config.yaml
experts_per_token: 1
d_expert: 64
d_shared_expert: 64
moe_layers: [1, 2, 3, 4, 5, 6, 7, 8, 9, 10, 11]
normalize_top_k: false
init_std_router: 0.00931
norm: "layernorm"
optimizer: "adamw"
learning_rate: 0.00251
beta2: 0.95
max_seq_len: 1024
max_steps: 5227
dataset: "wikipedia_en"
Below are experts of layer 6 (counted from 0) of a mixture-of-experts language model. Rows are named down (a neuron's output weights, with its number) and show model dimensions 0-127. Each number is 500 + 50 x the weight over its row's rms, rounded and kept within 0 to 999. Numbers have three digits each.
Before each expert's rows: a language model's description of what the expert responds to; "comes before" lists some tokens at least twice as common just after its tokens as in all text. This comes from a sample of Wikipedia text that the model never trained on. Tokens count by the router's weight.

# expert 5
It responds to: Inner number digits. Digits after the first in numbers in tables, statistics and measurements, especially zeros, such as 0 in 2,200, 7 in 1.70%.
comes before: " |", "0", ".", "%", "5", " |\n"
down0:550443520497529533476499371483512515385500501519560591572502510481506533507542554512460439485472481514539452508483519563431571506489504500503489626499489505476501502518488427518420566485586497392495638366462507456501497484594502543518528570562643495496499499450509559446410498459473493490444436500637475414502438518516429555582535518482463417502467460500529436503496443527486500543499
down1:502438426455499500504452506412417474506442511456505508564526500601499471582657508480517524425497498513456507465479481496500530488635446476432430452467530500489525542504495496510602456496484516491477424543612401480454509476471453469549433537503551477507522453489533491498510554499488545496505571492527397568503492433490475568512502496446717587453497535386488446529568528498485502519534
down2:499502518493547397439494507619486526504541552499472511525487499512537533499469455507497462484449511519457473526537491498469517546475486502511597484498486464637599604495524501456496515469498529538499364509438546470467498506550499505497379506485505487460480608582487452552455500521439482488495426499316424584534550479505573496463500501494488574484542552443441558487671415416468488515525
down3:423422486550623440579497510496466527497511511529533502451505505507492489438486526567497586492431509486555460487566519492501550432473450561474487530419511389496514511506381575458481383502515549559431452531495486487539511575489506513592507576432496483503501502513518376516433575459470664523516464509491503457523538500411631540508537529523481505496520586486538406488503466446569543406484
down4:522508532458429535432550442393522562535482498515504504491493515403503531501496546481498497492607527647498491552493487497466561473390556516573475495503484540502608448505530537472489512548493361502496490572474498557483501477356520498423454595547487511506469529521492501496477495408494476505505508501397523548508497597553367498501521498477401500502552500404487503475485500502660436476441
down5:653547510534317471484546496567541502522511558420501470392579491511515497288477486448438535500517504475539560399498504527523499503500527497487476444506468539479513558505499555497519511501476524475499349453517506504505401506489498484523454475490474515485486490474558502503496538480552504499508499500500474489479439491458500411456500498519578521516503520520467531524532388551494687469434
down6:532565503584454550411441497468523500495433495489499473485505585405496584444503433496542498415506518487570456498374543508482516511435600503498614531544510526596370510499422513523417510475502482433505485516498566525474439481527531524498493425501513502493539494629489534488517488559603505498561481503498485511540493554482501475386591455501553457563450432586471541623508498533430529414543
down7:506519495468570507466546502482500485513427631502505553593657486496484445595547497430483508499492470559447536524484503529492505523521405502500511601418491445498579503498499543347488405495546571477507409316476516431508505497467517486499628516550541480438493471485591498471510448502492503548501495495515489501443500512456444491566499433509516601500500506487501502443502521499377508571510
down8:467467534514420481454583512580511500516549500502474490525495503528526487511515532465522500500487502469531521502493512545493501615525502493479487374474483490557428524502572510504573479511502453476500649367397523494510489481503480538513521561655469499566473651507494487492472514476520510495407418411506600496486479512434487529400482501501491511500498525382337509507493643494507493477474
down9:622498550552447455465532504555500510524638623503501505432497487420499661502455477552500516498488468431578496596532472463517459647501511503506494515461467421534526524454488499497455496507500439446369485436477514507520457521486500448522482466482501533671480585498523501464457502519536498562482413515628531452501494609510448533488543491501503542505498418513514482550452510460445493480487
down10:536487489420503493421455427502504454516476521411478453509516502499557563490555571608455488547477601458501501462464543497506533499441504506489571501509515501520477516511599480576535502401499540414482591483463474500500452460662489586424503506503444458511428524490508501501502519501569438568418469477561505489482511584578514502428507607510499400503516334617498576572453501470500478502509
down11:428439501477489481485554459543506454558473526531492548501467547558488547453493478628458585451414456509515532488443541400482489454452497484488492578595471372462485506603580501498498463437435549427495498501556504507469475497496502584524614465522558485460599563449507507473507480495430552493426531485497560464500614464519535530494523429478582437507537499509557659424491504535581415519491
down12:482491503396584507529534501501397640502453517501539634522552508500591509548544506498603500467505533490468544426478509489581421492542537494529311401438503600505499539527492500494436505464490515560593513523499498508476474496480590513462418504502495502504442504491359497498465576393502479475517501376429493502529503483541496474532411465541578494442501519481496495539504537499467482497485
down13:504509511488549448496455512481493505565443496492554503509486505628477541467495514527522407498496515408496468452407474484505554514552466564479472523480462494537472501652439527511562491498530550527505521455479474438536494543465550465640590555505386508500453488504507461499553611503501653532502425431572522515500383420498496503460527424363517552493499423501487535432501441453532590471488
down14:474523501492500427642501496505489380522431501498486508569504411494476493504491454376512494526477500439576502408463533608440554555555674536451483452483506507503500493476609571511639455514492512615504461496467508477541471510506512561470559464616444479503399498487463439507510496584505494573504532479483601503498514445478521408526495483386470483512504496505523550506503486545492515498473
down15:511481535367520426455573401499501487500498527425568481511393505500500592495512402507484497561496491493502543458402462446520500469535452500516493500588508484502392580530507499528503534604507349524515534486406496611490499459531500444482474473632573502480528509498558515436516504566480489484565442478512470537514437506546493364514605562476466467499528400487529502489550593498531481478516
down16:543494413504488405461501453536497427504509514554490479495471493494496514493498611541493558501535497499502512464500494513500499523550486510518615528505607484489573511510459372499434494486496536505510497393511489567635504504503544514514597497639485655553492514503527500482510392489451480488435484446475572490415475405499516520564484532470495502500500524419585496481518518476650546526360
down17:500482464446513467472569583550647463490506531499451538442497468554506485508485573514508543469529613390532523500512475493506490641515288433362511423524501500520513461504474486516480520494376595511452550485581500412500501504482500505497521442500502458499499500505517377473501503509498581490491544479511514492466490500499501522522450531493509633502525433542545432400493483489513502561526
down18:538482502494501485521420470551511423572531435544445500506502493560509531527307492471499505527497307505562483522491543515429495433483509505455488550408528372503506413445515563506453477479482516430386499458550540494522493505493595496511548517553507446494495516462502492499480511500503510386498416500522487475488541528456482501514504482397412516593547575507641509532545501447555498514561
down19:379502500357446529483498579453492498635460511492523577492372503503470437496480532475493513507478497615496523463513480511487465478606472506503450414506491565494530487503552551454562504599504536571500398501500497422499611494424495520496491614536490455461497321503491499574503500504485509498538499462458405552486504454499515484487458496519502644489523515527497511452505557567442478498490
down20:462501509464479450488501435474529507526476565500500498505499487505471495516500484509495523500518509520523498458451490482342501496499435504581494540548458499546461444509561518500496505569510494439470513433622454521511444438620446668462535510450519530513421498514464509500501476591393446560458458488522472500494363673523497552461463620512522498583506495632499516580473417514488503541477
down21:443515500474516498536500573438515498501544504510497527534314519496550477534497527452573443500472483495481523504483517503494449447612476464541509411378498547511591506544648421512533483462529495493513557533497496506483515536473471490529458447523503505516493514503475534459606494513446486516539514463392353520504503499505643505419446494484554522488492507456401497488469381470632545426547
down22:502514518448404518434580421559518497400563569530493490570494424503556370500497504499507500550413502479461489504497586493483575432451507538529534508443505357544523495497526469516514500372507490500556499481498504575554511500565610501422497501533512517487507639464435514496450514455485510492504485600463583488535513488538490542525488390393533505504552468455521491336516497514532546446504